Experts of a small language model: 420M tokens.
Below are experts of layer 7 (counted from 0) of a mixture-of-experts language model. Rows are named router (the router's row for the expert), gate (a neuron's input weights, with its number), up (a neuron's input weights, with its number) and show model dimensions 56-111. Each number is 128 + 32 x the weight over its row's rms, rounded and kept within 0 to 255. Numbers have three digits each.
Before each expert's rows: "gets" lists some tokens that make up at least twice as much of what it gets as of all text. This comes from a sample of Wikipedia text that the model never trained on. Tokens count by the router's weight.

# expert 0
gets: " the", " of", " to", " a", " \"", "y"
router:140131119107130138138107158178145116136058159086170108084141069150172131135100124106088140169172076092088123160087188072129106057114121107123167159128126136124085137158
gate18:096151125135128093129088176181128162139197134151116075205050124123099081121183163116183164119155143143170108123177115141135087126140153160090168072141137078073159110148
up18:147224053082120156121109100110149148094125159112084136111057118152153134117123122121152147118134083141119129129170113110133154148147132137143172104128078120160110088112
gate19:135131138148110212147095123090100128109154157137092141098133083141150102126100103072117064150103120077070103115121104129113171119123143107106113101176119182119109063095
up19:093103088097127154121042110135141164177142100148131159147123130136097134149124125106159134128167188074136113108177104125081095092124159132176149116102074138161159129197
gate20:132138094073170131173160132092124097133146106105116119104142139118128195145129138091144090181184094169103169107175108119132131137160142132166080068158120069133168113135
up20:121133074160103177153166164152075126117181063113163138160150140078117161196116181187176110133118174114090067125088162159155103115136082140195134034150171080119170105139
gate21:120123131124172122219166119085154136165116126177103155092113180091188106084124148122133129144163142090082115081157075098162131139103121167127145093131139064100152097091
up21:094108093136045105105121122168092159120146074129185108158136126123084161151124106140118092157099163126228154114073215120107119092139169115132099129123110114157112182107
gate22:164127138127146157117159161088166075164148168114133093113149122130118147135074113120160191103150157149089144157135160127027125121134139144097106149118081121214145167146
up22:146151172183122131104116160109082144098099150160160152147101126183140105159128128082129102136129160176126138172096157161102177144108074135067099166189151152134090128164
gate23:114095105170147160119108134112090121159111083149119142128099183162087179095053125194137099133120134135174139088124123110138081109142146122107085135136103078189101168190
up23:117094194109108058089131164202140173136133105155121154100118187117129062093086117143135122110118144144116106102153139153106103128140067043144157111119120084117090109125
gate24:079106159121139122172168140158133108078161162131119132110100185160068127162079137174158172157173150122138116161141162096134126081149068155118153196158120119105150156140
up24:152076082155115108153096097102131129139104073117111178092186169167103146132089155104131104126153154109182186134116086144083075149116096181112093062127125127098111124133
gate25:135098085106158130126097126161150088138133119171110125114057128109071146176113132060120099127110159110147163116166131117185145135178128154124126066204124151149111120110
up25:111126182104156156195105135144150137139137128140179090100134161061094115166108132144157115091096126145101136127134169137135203171129108145161119118175079153127082138124
gate26:096166164105090093071156163080164084139110146087106125143103136167082119055125126154087079083112139118102116072123162136121120177177126126175142149150120142110161101122
up26:131144171136084110148067148118159117114151160091122165112118144163135110102167112059082072140127154049114125135114157135105156168150163084154153097149133131111119075127
gate27:140178128155133165191105157177093155155155073074115182095081080131112109191103105148173088108166156113108154103154073101161127159098140141080124074158128129071164103135
up27:184178138132093095096111090103160069102102157127151151135143133164142108103194139124117167126131110090161100092099145150102127130115120124159158116096138106108100177101
gate28:120153091177117122106096121128169091183126133139123088083137202136154118097091156091047072100110114107114167140152103153133080094100084122166135178142175117074084170089
up28:098077121073102119141067057108131117129135078142190173139135062174129169149077112145163114119096104132161116091136156162129147110083155107162138063075064102132145092160
gate29:068095133110145176106207149131123121107110091092133128130123126150147060098122153089067130113128093159170154123074111160106064176068152193105187093150078121145103154125
up29:097139180149099128148168158104157174148154106110101121133148097174111155166110134096114153097119192141180128144113139106162070134076181177141107099113111134168121108101
gate30:127126090094131209165137047150066152116144193140110182103124099112118139110113155186108062173163214147108101138180125158144111140167118111179080106122122146091149121187
up30:195110094089096164124149119122083081181156140087120131113071081091109097120144115189087122159095174126155137099164109132159122124151172085111103142107140150085150160125
gate31:087106056141148146142112148128122124114128155097130118109161167095152107151094158077146094173096134135142098142123165146110067171156106103139153155096154085156115109113
up31:116107138114159088094091120111139142096152162102157099096143115113143098191136097096103142108165053106106113153132121163058163148090106125136151134110169124128141178128
gate32:168100123080140127150103131086126135077118191122068161145159134147149095157117110115127170103101109097126057098184089148087169119166123102147116120183133184073070148119
up32:171142114115130122120201104133149166175132111093193156121096152126121143097162077066132140180098167182125155088143128136141106163126172161124098175110206129063104139155
gate33:106086160150120105190183172088158086144132127124143125113118124138134213122113149110109096159146145150145145148154134095082081176115138121076183131203150164126130180094
up33:125096174134096112110103170114166157141116192118182117098123089140138134109113096151138097071118141159103185149081128172144110133139074176116108158100166126116131163118
gate34:156125154131100110140125082080160099113112189105132182150117142147121160172166101129152171147089146065085094140155072116180113142157142083123140080164134140147087091100
up34:053145097059071104103144142118125162166125151125152158104106150134134104107137138157111172108163164105155172144141116183159151137124085097070063168078138127137112135113
gate35:112078124117148108087127111167139091190151196076078117146156098158130190188088148143117096116137094153051147068116041101135172093096116158126141113120135136124110121141
up35:127140130158086150160067095115123120096098142149166143099131116128097117086152157108080117075120132178093096126140158205072152166155096068132096116195171096177147160153
gate36:064090106176114119147188095073116134121141112143196156166155110152126119086078077102085123095088163165096104132145074109108072185131127084113105167182146171166114156175
up36:217106149170146164104185153151132063122149157102101096142209124138140102137135107130118163127115137069082090047136103192157182126144156151085176076110141109164139151119
gate37:165063129099146125133183149181130129134173144103095097101130150166115149091151137153096108152124184149079132118164135077132096099079101141148187136151123069102082119212
up37:081166107155042164113068137119145149095105129165152128133078098182144128199104085080130126217124132126162122110096122150139151146154104175085164151097154163117124087093
gate38:135095173108189119138197107063218139189115136096121140101151147156098121081075125038117144149129116146076096117103075125126138109078120109111163103126127124118161092084
up38:115073162080210109139181150088133105127144137110144099162166090126099066109110120092121061118079133126113089124133189131116123100127130158191118118116064138102068107187
gate39:058162150087054133171066124104134132180147052171148102125114111188096171127120138122164124095067126137176131093131122110141122158133079136167112092153047186131126143091
up39:156098164174137134094164147174049143123136215094129133157177148102086144106194065109137151115127111164143099120108107083145091154096104113102147148062145133105114127140
gate40:172113137142099051112094105097110121183116155097151077108184110123135093118159110128125110086121115103095068117060145158122126107061096187127172153076096124122074156181
up40:153107147175138124144096090163118130080108112130122128132126097115127144207082115185132109102103125137126105146132119171106115162112130176108125168112106154094120153169
gate41:160120122105177113253066113196110141143098127064100138159113086095083124102186158118107122184123118149142144112178136162062152129135085140094133141152114135133127109154
up41:187137171193141091150101123100111161144170147099116102136120091077105090131152136130128090169154157136156165128115110166059191139084137150108047160197022093132079097160
gate42:103087090142121084166170181097129101123102147124174120160107134157191102152114087089157153173112127096117198127138133086167101148113145154136103106119118055144168174125
up42:175143111168162118075153096173172134135168169160162133084150097163169173097091109139131198110117121151145110105151169120161108123107158107084144165143135115068117090188
gate43:083104094098169141160197107146151118147134146100126167145102143137110141093073081123102128131188136127075140161114106119071105122131114061124164133118099141159121120120
up43:129100170139128077090106126136121083114083194139151126121152077121106144079164106135126126160150135127061114160138152189108117087118095080105194181156134168151113123108
gate44:126106150163104137140147076147098142130129125066134172099201173081079171123124115119199106081090090107087102119147103097142140130121135150146156108107120087150099185100
up44:112134088142139130142120108099116140166164153138079109146085146169170085124103087141084187139170207098148164119179148122128056138110134104107111084133152113082166081115
gate45:076084094158139132105064072096167118119135164137139099122104192145152148110085153128081083149149125159162091159136154130112134195123109121082111076140138141160125089152
up45:092126045066145105151130110122208115152104155121182100127099164134131192149107155130097123137140108199140079135084116119119159155161073159167152128153110088203124053181

# expert 3
gets: "s", "\n", " and", "ing", "ed", "'"
router:138108125165101154156136095137097151155137101076169129130174077120104117118093147175168131163058124099105144105122151138123121123119124150151082121108161087147088105124
gate18:103103128190180116162072095147116133104138126138132137081145131136151184124119171126079127148133095157130103118077138127151143132136088134120126145099156101095127198127
up18:087106111156113105143118147110155106146072146147100133156130078135173116136145163094139122141112099181138087162134132136124108151139124133095102115104130074130200140147
gate19:120127088148144169172066158193067137159112115044131097168126179133134100136153128153145073075169154162151098120154121122081106117131135117106130138145155103171150164079
up19:126096118156074120083092163174058132120145137094115150198101087123110145170144152164134092072120153134158109112099131171163122179212062165106127152076176136129102115164
gate20:069138126124097148137043131116139134195198163105091117138160144137125085065137125150095103147150092129112199064153060096108126167090126162101143134123147136119133075113
up20:108151115100085117092093196099092233141157115097166154150124149120124137098121144161132133147164090134176109153108107076108116139125158103096147053138129132191139108159
gate21:125135065156142115159100118101121118157172099134158084135133178083101100099097135163123122110148109147158075146094076118074121179153113157091122116143184133112152129171
up21:082080148156069108136170141120153124138078142134131130145102113151124123164158163167128138120107112138105141122160160082119181057137088148131134105099142168110171113116
gate22:123088129138204150126138153129188060101149130139117163119104195120121124072144149072153184089181206119106038153213093143147096120077157177138133081194128139100148151107
up22:067101154184187198096141171134061097111131101156117060155139143129119121155120147146149152103125146193097109121126148158171116097125171145162155123144135113130147106153
gate23:092091062155140109142137102073101125150145117137066115091138108122136131072131149192184159165092099126163092105098085178077126098092133181099167138149096119119125132106
up23:131169127124056152148075059142125083134162159136205137148079094132133088142195083115097118141158187130144089182187162092145177112113159123077076119086151150122085080193
gate24:090064122117143072172126128127154149147120083132138129085135085136119159184094164059150124184090110160128109122115151077158097163106174119146096161136101095154135099133
up24:208073142136139126164134179161120158090082160122153134107077110140135133170164087105196129171146153137134205133145145093077072141146184118165122126096149163149107129108
gate25:139130130090115101155154065129161146153115109156122190158137088156052080126157114142101090107146130109138135128132114159154074167157108150123157142119182109096104133081
up25:127073114084150179126124099097103174172134162102106110171120073181092131077110104127125119150099150112131100084172108127160067128135049130102113093107115161159098158039
gate26:122159122115138178112121152150117067145123075119088152149152213194122118131157074115077111151156136122103130189148130132089129163123152125182108136188061165143170084090
up26:118154090167137137145096149127114077195112113122171141145146138133154182106136119127137132129128127051135109133157118159171143109102072155134081118096177111122110116108
gate27:096130047145128159059136135174090112124149080131042124138148085117160110109137111101133191102097129102090109138115137165148107144155084089152113159150133144138155134145
up27:087060174165105088105131139087135161096088143075164158101202148125104211151140118118130125113174138132151136073135154147092051150166099127129131143158145163128178205092
gate28:157161105122104173164133098103068119145182119162128178102139127135085083085133141128135105103118176086114096092194124099138113086068183142161117129069192161102157165156
up28:144069086087189104176071130076135126101096136143089069094085149121129114092158095108190148056101136118187163120117104136114097072077168133154106123123178111148122154150
gate29:125149138120158119142169112145167175117116159163103118153118044218093149131121122117155166087156144122147143122097108130127117077115142128084133152084091155148079124102
up29:089128069128102124101121149113169119106152069138070211130119152107161079134103167104157123082057167130173214139084082074134086146122206157171127100130171105163120158073
gate30:042079178120117090108141062121188137149196095132146133140082182108137099122169133128218123099151167117109161121167077141122131153068185109101183094107111137147135098135
up30:103121107128156108138123105163122120139106104122069119119097156153113148133104108088101140067099116147109126123151163115068138166060080122078111105192136180096152161123
gate31:080108128156202159150141162087139156129131099089084164098082155104102182173076126097089103080112152171157157090084161098089130159123088108156177141133116152166098151114
up31:162189151094155141057122158148200164098175108119137154091139158129088111095148107107153102126153079075129119146140108142136104137165148090209170139136136081170177169160
gate32:150044128115105123128116147118157189107131089089138131160176151128129119107159146142098167146068144101114171173186065094111117130116083110127126109066105173157143167098
up32:156102150138107063102092120147115170091087144087135149066157141123141118159106094101190116157154134108135158214134174137120114091114201113113120178195144121055062178136
gate33:156082158118117150176055148131106127122160086161152164137181127108083014115109088104146161140121152115158095127154134148115100123183143122044133110088050178101123166171
up33:121108188166137067099093146100143127216095126171165153120125127096124098143105180145201114095142119144123078168095184132065145094139205176113159146082061124162102173092
gate34:125053089107193068128126150128114198152153117124047095144118180143091136157126119114187103122197097134094090129088096158142122107159083097160106150177145134110120170069
up34:068069097138123138090068123122156126114172094188104173110091167156081134132124089088158068167153115168168173081058160138181133131151085067118122087096140104128166123140
gate35:054111130078145086042193169130105167097127030115151126122127159166128161167165142103145100120141146149071124124111069124121181170128130135159164136114138162153149130073
up35:142080116104092106154092165113130091146123100125151097171060172155119154146092135128072128083096106106097180072105158135185109162184084134089137073120132164136132106134
gate36:124134117144134145114152137155076134195126100054142144096151123181096102171164108177114073093182129122119083119155054135168129115115152151105101135177162148090067080101
up36:137137067070114120153174090100172132143151105148100144145083146143113101131095108143140148108071096090171174126124120156132040134110116148091167151096127155140147113149
gate37:136188173133140155140115142062061121166159195142168169162222131171149154111138180130125134162130155149131118084152078152186113142121114088152113143120170155167124147051
up37:128154124164162142144146128098130106101060124187149141074101143128101141138089130166087127159094159102123133160166168104168147114130102143089157134100145124120137087150
gate38:123073102150131111201147109100107063143151155099085148110088090157123104162112168149076175128146057141115162143078153122105101129082124145125136152102176137062091133129
up38:132107122124071105088123178134135087166172103153109080127150177113162155100105081125082062149177172164091178087134138147134092130168091182082122137132152101114226169178
gate39:134155135181102113107075106128142146179116176193146152134084141167121090221102139093170156088127153141159199108133107068155090092170165107048197141155124094128080091123
up39:107102162136159147138100149156075155094114090092119127105112105166116101078097141087144171140112148098139101133148144191150117114105111136126164114114112097125126158062
gate40:092098080129110177105137193106143151101154148127145148099131112157180150131115163113170097121139201159065154133098068093138147063125125133149174109175108104132097172123
up40:163122115134193095134112138162140173109094162095152184053076139122095147117101124160098122137118076141177152157119178105120094158139144096135091198089101155099107128089
gate41:098148153089121118083155127153153167154157176102118150128174123179132071114140137142122116098157170163080164080150121121137118059106135109145078165172197093154105139128
up41:132092119127076220180151165130139165154148136101074158137139201105137139159097162101146098091158104093088168139095130089140078187130135151136140106141110084138092114175
gate42:171143071119028108120152114092116105137163146122163116188089157111089122165094111069085154133102194200146139075169123156091140106076171125099133129115103152156117117192
up42:158128103158146112091132165124145150158134109074143114119194121131129078103149131139116143113048135086192182139180113113113138141100121139137100142100157088109130128136
gate43:108106109161103198115129125137108142117125180147111155105089061152104088183183149109152132105161150091108176150144145128136113142090127172099109129153097179100131121148
up43:133138179159143124122072153172091164107155144083164156126156137174147098166061133083142144142130175128120110075127057119115161142140056142129117140136098168079158116101
gate44:097101175187149168139071129132121166118239121163154162148129111139166116171050113151071149216144150101122126140146113171152130086182149074136151180123111133144110093126
up44:129107124053143128146149101111133137126051135149111142173166106117080102139086147121185060118100114139180128063127151122158153210130159206072115078117108113142134149117
gate45:068116121109099080127121110098151129121125165165161136124179146120162102130174092134188149130136142192095099123106118110110115166105145076104134103148103186182115108080
up45:093211162080111127084143102130122148161143136073117163125125147128117141107142168128172123193153115123097106101138145164160131141093139101129103162079166073105144126195

# expert 2
gets: " |", ",", "1", ".", "2", "9"
router:145143149111133150083153054072106135165170123126118137149144106113149116092175069159125118165119144181097159079179120131172112097087108145101139134109169111111116179095
gate18:137092135138137110120085165187105107131136114149166130089181110097149094113124130114103075140092136154142184123086185119138141082062119135149159200112141142115119145136
up18:194120142179138114126125159119113122189142093164176170036175061144109110091076084125145153128089114182127173154069224138093066089112105131121136195091113119090103146081
gate19:205118081096143092114169105110098114101075107170125119094119075126115116109060102062192166153128153127110120149141166181094123170124149093131141110094087156086130205142
up19:157124118123169114185158100119127167166159141187117150094109073150102086108137173128165109146122083120055099119129091096156145089088144125124049155127096100131142119073
gate20:106138081159120117122076159130105104068109067200155131086145134132119125121113123114136064070146153139150147164127118136098144144075112129118112159209112125167134183161
up20:128141098155165184095157154116152122077145112123157146135150080098115101147160127122083136127084109124128138129102077131126119081095161175136152100130116082148092136071
gate21:169072154116131136139091168060124158074111147154121106134122123115144079077104114062093108139135104143122076138090197220111151132115135116136137185172151141120140141149
up21:120136116104085172155100127129156133171198170136108108109153114138139091148121119099132074132108144163108147180120180230156159134147088122106190121104155114134152140188
gate22:074116147113113118140124090100157113213122094129162175184134200115104085166105118071145132143104102184099161085196109167114132105139129139150189124134083166117061110113
up22:160134126126188157141167154129090100119110124099092106071154134070130108166124132162114209142164123102137117153136169131102183149148185080101141159169085101126162196141
gate23:090117166164135132167096123132131172173247131177174167125127185123121133125103182113138086159164132152088106127149090085101161123117150116101093156167105171125189114195
up23:122131094093095131084093118132179121157150099102138117129092144188119131123136132143135096107123117113130077100139127153130106071065069117159091088156149066073076132138
gate24:132111166170141145134083143043106169147134165117080095128131135080131139121078100098143105095117101138160111166093110122115104181084137097159168118130122116127102116141
up24:192123151168131130147095079114111114114167187153119180127129176100110096172072133106130100117109134180112143137129177071140128134084153179119174112197142211126108117193
gate25:123110183148114122107154148058109122131066075154116133154203115082163167159091051146178142137106146100105160090071121091092137139079109125090168138126077119124117100158
up25:116152103112177190107082150118082126142129118126167138173159092076151122158145136080139163146106179095136101179066107108133123108114132197137143125156109131104117108184
gate26:101138088130132129145141145098111090077118115161137107115118117118100137172131077117175083136089114098176129127134125102111124122137125134131069096147133101119135120116
up26:117127085131139100168110177136114108141122142124180089137121108181118127153135087091061099073107082158179122149093180167097130148123083158124150124157105077121107176115
gate27:142062189167182152121129115137124122126149053146098157157117172059080154149130163149089110149161130098082063144151149108150182128137106108139111048138166126097108078166
up27:142154092087056102104114131128102136083154150076099121116127147171122171112121094078037107154129126156183119150161122119138129164101140154154112142137152140156142155124
gate28:077112133149130078121126159163147085093082138106129114129147173137105158105086124130114113129166190153134089141092160090162169116100147077131208151185095138173196147172
up28:140125130113121169112074123133145136167116123136100108185087187144134109137146097119156136092124064072084089087153114120089151102108139168162066147130154136110104147086
gate29:116137071133148143123078174182156128152104130102153084144174157161114136149093117067109177125111146158102123110106152142142143090182188221107157151081134138126061085110
up29:158135081148119112132137162177123129125079126182123171109143130105109205142143091189151084121147174115098171116069153116124119131106147156074121138120102143138134169209
gate30:059144210190187146110108152163126164128109086086084139133128158143147132091162113074103137120118188102154170080086094160125079148119180182136229117111106127143177086128
up30:165124118084123111141186091105064103137150151118119124086151131206138057142135136150074097120156177103114085125066175116115163106156125138091097151138103151115128109081
gate31:118141121158138088197139137125104078163148103087132208134140101137141085121172111103151161131056117127188137109149139168108199132133113124130107069105172125106099191162
up31:114114118118142124142163153130185165186201160142146167094145126098127148138146121050192154136096129137125129166118139127158176134106139156112112084167119133131097131087
gate32:157084159193188109150131090164095079095147198155101078112154147131150059131107110156126131088172103075134109134101146107187083166113114155127128154132138177139111090122
up32:118128138147143097118126185083138141106073122133131099157177121217083105079077174134051172161098123168137166140013084192104133104092099119136115122102141133080128116117
gate33:093104106069143123092161086149131153094138117134141156110112179099119156083122131132109089169124137091110134110153160128169125117154145124113067124158130130147132167115
up33:091148124109112177174072144082142125117132192043116090167201159141122220114147091163073099108131097106165111086187164136083086137104135199110127112136128164086127085112
gate34:085120060153105131163133105176064146148172157152114138169182104111096103113097121148122129174133140208154103133156091124161131170188077114148137081114139134122125124139
up34:129132166203152142119149115096116117121155155153124112097164049170078103128092143169106120130159103206167191132158143152148122131139098153117162138108156136142114122119
gate35:120131103111117119139083202132107118154175154162073127182129128125132132182072135152064139114108174137133198110111074101133117156117180114122133153199123175140111099126
up35:100125121155139179143121105171126173149064095135142110070149107157103142117148137149152144116113150128127122144127145132113133081164148133158137140126113095116197162102
gate36:182103139122150154160079082117110161181121133162105034177099154117156162056081098130129173058123114102091098136106118122081155139096117115136125111168158123167096082131
up36:122142150087105147105097140113062137080133101118194148045146178137111047104149129149104136159177142126145023149125153119131090095105140158162105116120097146102123166089
gate37:169102115163102150083143168147093105116095155155129200135110142096139177123146107154116137121082122123113175121100106147071168101122148185184093165084140110067182088178
up37:141114055114137098125176071148152059114095151098169134155151159135144129087182170207075082123102144131129130136120084130126137127113123166153185041112098098121150104109
gate38:121075149099101115152072149135137168102117160116129109165148132096107134079138155152099092060101178151086153072109112098133067107107123167120082133098105088138109094181
up38:182173084184160162145183115157109137149110133143170055106135133117173124157088147149164142166086114116127149144144103157123121138125167124129121146180097113108140134131
gate39:119136169163124059123111137115160127192130125163157091195162072123085102093118133129143142102167178152146167119095117127150146093119075096143173158199165127095086048104
up39:160099153135183094171154139148149097103152124165105111161103156161135158150096118108079122135112121130128172115156105135153161113136155135184095172165090088128244165060
gate40:098115080086165137162144126117095162107135095069146065139105110093106115111133188097124104153153171118082139155105093103102123094175135178115108088104098132202177146135
up40:117143116134121122132112109161121101087140116172127198126189127214132141127118167064165119073141105142086067150112121164124145071101094130128121163113090124138118154193
gate41:151133144109176214142122135106159124115081124153178049099189174148113060103166137141154158136081112101161168117094090173107145072143152138166102185087112184140072166186
up41:109156120114148146087124111138171111097115114140169123092141193124121116190131128105111127154183132095138161110128154160125199108182170212167142127126141145142106165210
gate42:137137128170067090098119133080140092170111167094162103154153125085089180122083126160128158174185107139123185099125147065100144114128161134100154181178164114163106153155
up42:206130142118026116095079114145152188116078151132141073154176102102092090126083157111094132131176142114167140084077107099135068096143102137073053121128123148160078177130
gate43:088158137158183160141145147096090099196096123165114151184115121138081159177114136132106106122130110098165121121138135147127120156127114120071193068189116130120125150178
up43:069128142114186110114158114113107067110113167160108093132119123126069136090109139129157102137096156149170092167097128115101181176079118118152121100150145164179125157135
gate44:096160108094149172146153136124197148109141105151169123146172139125090111089119176146118145111102174113123121153120112161112136111110124154169107124135167088146249088105
up44:099127092104096149096131095073102091142147109139139090123164150136110118154149104088180150139152114147149146094131046164137133134107175179090105142166122165165122156152
gate45:093087081117056142124125130131120100111121118051091151181142128074105120166090121162140121088095155108145127058129187082098174147143174110058116114185197154084087128128
up45:153160095105191111172166062117174100137155205129178066141137159167144130094161114199185110143079104141089113109153132075143121155118144073122075175130118119105139083130

# expert 1
gets: " ", "-", "0", " (", "–", " as"
router:195127170135133111125110133116120182148086149140167117102088143163064111086076141145087132106154175143119153169106114153159155112109182132167176166082095158179128151067
gate18:087124150076143126157092109144104189078050146154191157107144155154071119119108095142105113134115154156135112122129137196110103079147124204095160172123115153070156160109
up18:160145193073094157143135093110165168105165141130115156061128172248081168145114113153159129094093140095121164134146187159134118081162110172094151149079100129156179138133
gate19:131056141193076107144088108154156179092154161102068141181127131083091087126101102058137110180131115138132111102095068116092209154115123150091154082162072108076204156105
up19:085121113112112114105136066208111084146093142131177122164092118137123159152127088109124109177121106141110140111125107119081089083125192110160129093115097128101127198125
gate20:127114094096147081101121111151075140115148053122143090126124139130067158099075118122055088138148154215132147079127143171139150153107156128154166118105152122120139100147
up20:100142120112121174147102137139099084134129095101085149052163145124120124107108166157197164061125076080160129101090149123168152138127099129144165164109126069114103138116
gate21:130064076179129076112140123089099128131092108163149180137065081113171140173089096112122115186090085129098167067091093152087066154053071177159192124140156124115101168101
up21:174114067115170150094109085106080126117164123108062132124068169142165134155100184118202110149132127168160120109147144125169128133131154067127086045128100202182141176192
gate22:112149117154153202191062151070163131159167175145109125146047098119134086121106089131136087104131143114092173161093116172150099133148109126144100127142125098157128153103
up22:143148114182106173109188166087138131101150190085113111148116059112090127140099166222092149128115162094130127157103175132082069156139131120064112179095068126137098136108
gate23:109162099183166132108174208128097134164117132119100133157064127164168102145100118098100094072172124172151149143168181202063118153160155131126115114128106109105179144061
up23:080151124152163154186077093116146146170131144095152075089142170141154098131168198131132135119153072189097047101164137148105136050088154143091152173149138175095105123120
gate24:155137185153080120172141172107154109149110102132161117156181080126045114146084125094144109126144170093119171136109153158070129095064145165105185144153078120149097122132
up24:144043142142160167159108160107143109117089109094125138165176206132105098169094122111138081124111161157164121134127082154117112088101137121166135165189174129114131068139
gate25:140121099162133056111076141096168133129195087082134094174144157146167146080087104095068088107102124180151167107151080165105134144133117168114144105134152160141135147178
up25:126112075053089158081076152167130102149100140109101153169093095168163124116121100151124121093193118170147126128129088125096095123165146129113091099167149123170105134127
gate26:107098081162145176131093114087100153092110194149091139101155173157134133096126149171096092110124153103114195085144082177143120140137101087117127186126185170161111132136
up26:180140143085133123125129135106126168050136117115146074079201133177107069111143098077104115114074092105132154112126085068188150129106130092163160144128150191088098120146
gate27:107118148149169130143157165182105100098164144131147123083125151120164112070120145121115115112155093166160168114064213173095098087155168161142164136144155101094118124106
up27:172107112114113149135143133121152132103125101172145155160112155162087099153111091108100124160170130116133122094161104103151115138142171119135129153170118125116136154131
gate28:089171124138097183128134179113143108161156082097037083159121082120132167109112125090099118063112151184090161145103131156157153138159192142142111116115120156148112126146
up28:140108128123174142144159065173106157115123119094146157103094109089084151087094147137163123129117129121152129124126159126076113121134093139113132116177165130113149164157
gate29:155141149081134117147134084090075142132165138163108119108127125103100104119149152116118068173092132122103113131096126209158103122141159146131130087104119147147100119152
up29:149137157082118149120186148148142123103101114126129106173084130069136107099090100124139088107146125156095142141129119075174160116176135137094151119088140121104087105152
gate30:158146104181147145084120152116122144098117125183181106142100130091096110077165153128123123133122165135092171120133132147156159075162136126120150117168131086116162159093
up30:110201130127146121085089164132115147175091127141190166132140116123123059097154116197159119128105149105141174167153185172117093177133140076159129100178122090175085124107
gate31:147121193094084135096108127185101107156121079121138122149226150133178075099079084078117117123129141171087131098137073158163208141124154135143114141191164173097084182066
up31:130095152132161119119087075158066089123152118155133129135195114093160077109129113139179102128136134133106112110074065158125154046122162152152123122193110122139080195098
gate32:139099097074171170094181172122085150151158148134111165064140135136133135143052166195090167170164087101158154139166161072104173126140172172166156138145144077138131124078
up32:094160085079088123129069128092099135143080161117093130157113124097171131130128123116180106137115068096192159095184020158128143196128139127161151045149128126146064079130
gate33:151139106134080175132123123110068113178126124107107133079077112103069176065136145098208161112053194129126096166139163164118131126131133103111145081110138138158067164069
up33:075140127106104149155165170139200093188072140162119193085096208108090140110072118177162113145098102106135080089169118156153116131132088119109167114118195088146162078178
gate34:126180096150142140136135131178064066083122187110147131125110129185138135088140143137158175114118150118171131092171140107195140153106104098098169097181171125137106142178
up34:150179141148127158158108098185094116124126112138074095125099130105117137176136140070094105141141166167128133133109193135124110095100126129064135111160132137181213162127
gate35:130133142094136128101125078099166122149155143151091054146143108140083176119138093117130145133098153112123147107115100098066131159134153146148104117113111093110107060115
up35:103139214120141097140075146111088138123121180142149093092197071061080148147115176114104149095187148161036156137081084125111093213162110134093195110144121153083134178065
gate36:174121129158078149173122125117145097169141201155154143109145152124128162084130124165067031115078131147092135103110102114135149141075139127162134200138105063159059158094
up36:145113148133126114116157079082164103103134182137082099078148107129099131058145093097137110093087073123100115164070142123173134100107093166169137156181075097176100120142
gate37:135205123100116087124125119194113146159128136158183148101150194138124132143106122093135108136166167213133149105139212089107120135125072174089150094212131141188180136166
up37:173121135145096146097097121154123136094110071103138132079126123084085118137129086118099167124179143144102098132105103094111130118104190084064128124150098114130146141156
gate38:188182122115148069146136101116139097140141143123046170158145133141055160132110079078115184099156134179143145099133093115128120156091140134150138164108093096102093132101
up38:184098162134142125152158103145171121111073102153134085060092138119089108172132109124161194172121144095116103126122154114194145188121086088158114102130112120139122111125
gate39:138176136109120208118154170078143097132192120100095120134154121103110143132149154102175063139116133099150172107129074166076159140144151175153167082098155117200137095141
up39:170139127161074108049091142150111153174094111096106158170110085188196092199116126104146160164180138140125125076089161152097132201089100142194149105128185086086120074041
gate40:114189104118127097143153180183103165132124093115103146138165155143079107108151112168132149154156127122138109162155112131126106105156178091148051212105083168152092180129
up40:130083109085121159112182120117113118093135073118151126140168074101169175132122154147144119098090135101143168097144088118112169145146169185144167130118106135091084179115
gate41:078140128169130119141081145107080111122144131117131122161080108098132115116120122118107151113077147158070140135119152139081186146121142204137166094137108118141114064101
up41:083113127145169111097145125105142148146117152189127202072103142149105105162088134139170109167188113160171168130182108131175087171163185056132116162178092139153091122112
gate42:102121133105145122113106134081108150128181155140080131157123125107116133111122151043110073152122160180121154090129093122158164126155155112150129115166102204102101145095
up42:112109110179132103119153118147150109165100076103089116139058114137134136098136122092084146102134114146137120172115144099135131155118112121149100142156133111049142155185
gate43:148183123156099131114149102099113138187198160106121114151114137142102147156136131138083089196107153082145098082166153113092072066120197162073141110087143062162088147095
up43:139142169124116137143139155125126115157184094139152095144123103108110142160113129114094127174132153102127110147157170143052097172130166146122171081134118118093099125099
gate44:065121094109162095204139141141144153095126072121105141172141163138130120127130145151141103136091149165230138168173148115151154133155186183155136144077138147153155146150
up44:093172115125163140136125138199147108104135104141128138150203118075116122211151080146174176120135126139097163099136072167150165082155186138184136195108095137150148128123
gate45:175138160125145199188110114101150137113159093139125139118175131143088166103112100144075123140162169177109191069155156121117132147109108174151116182151093105104123117084
up45:099173114159102117144141149157141095120102088176101134130099069048116120138156178177151157110062115100097120104092170127122133123097107106187138071144149087126054140130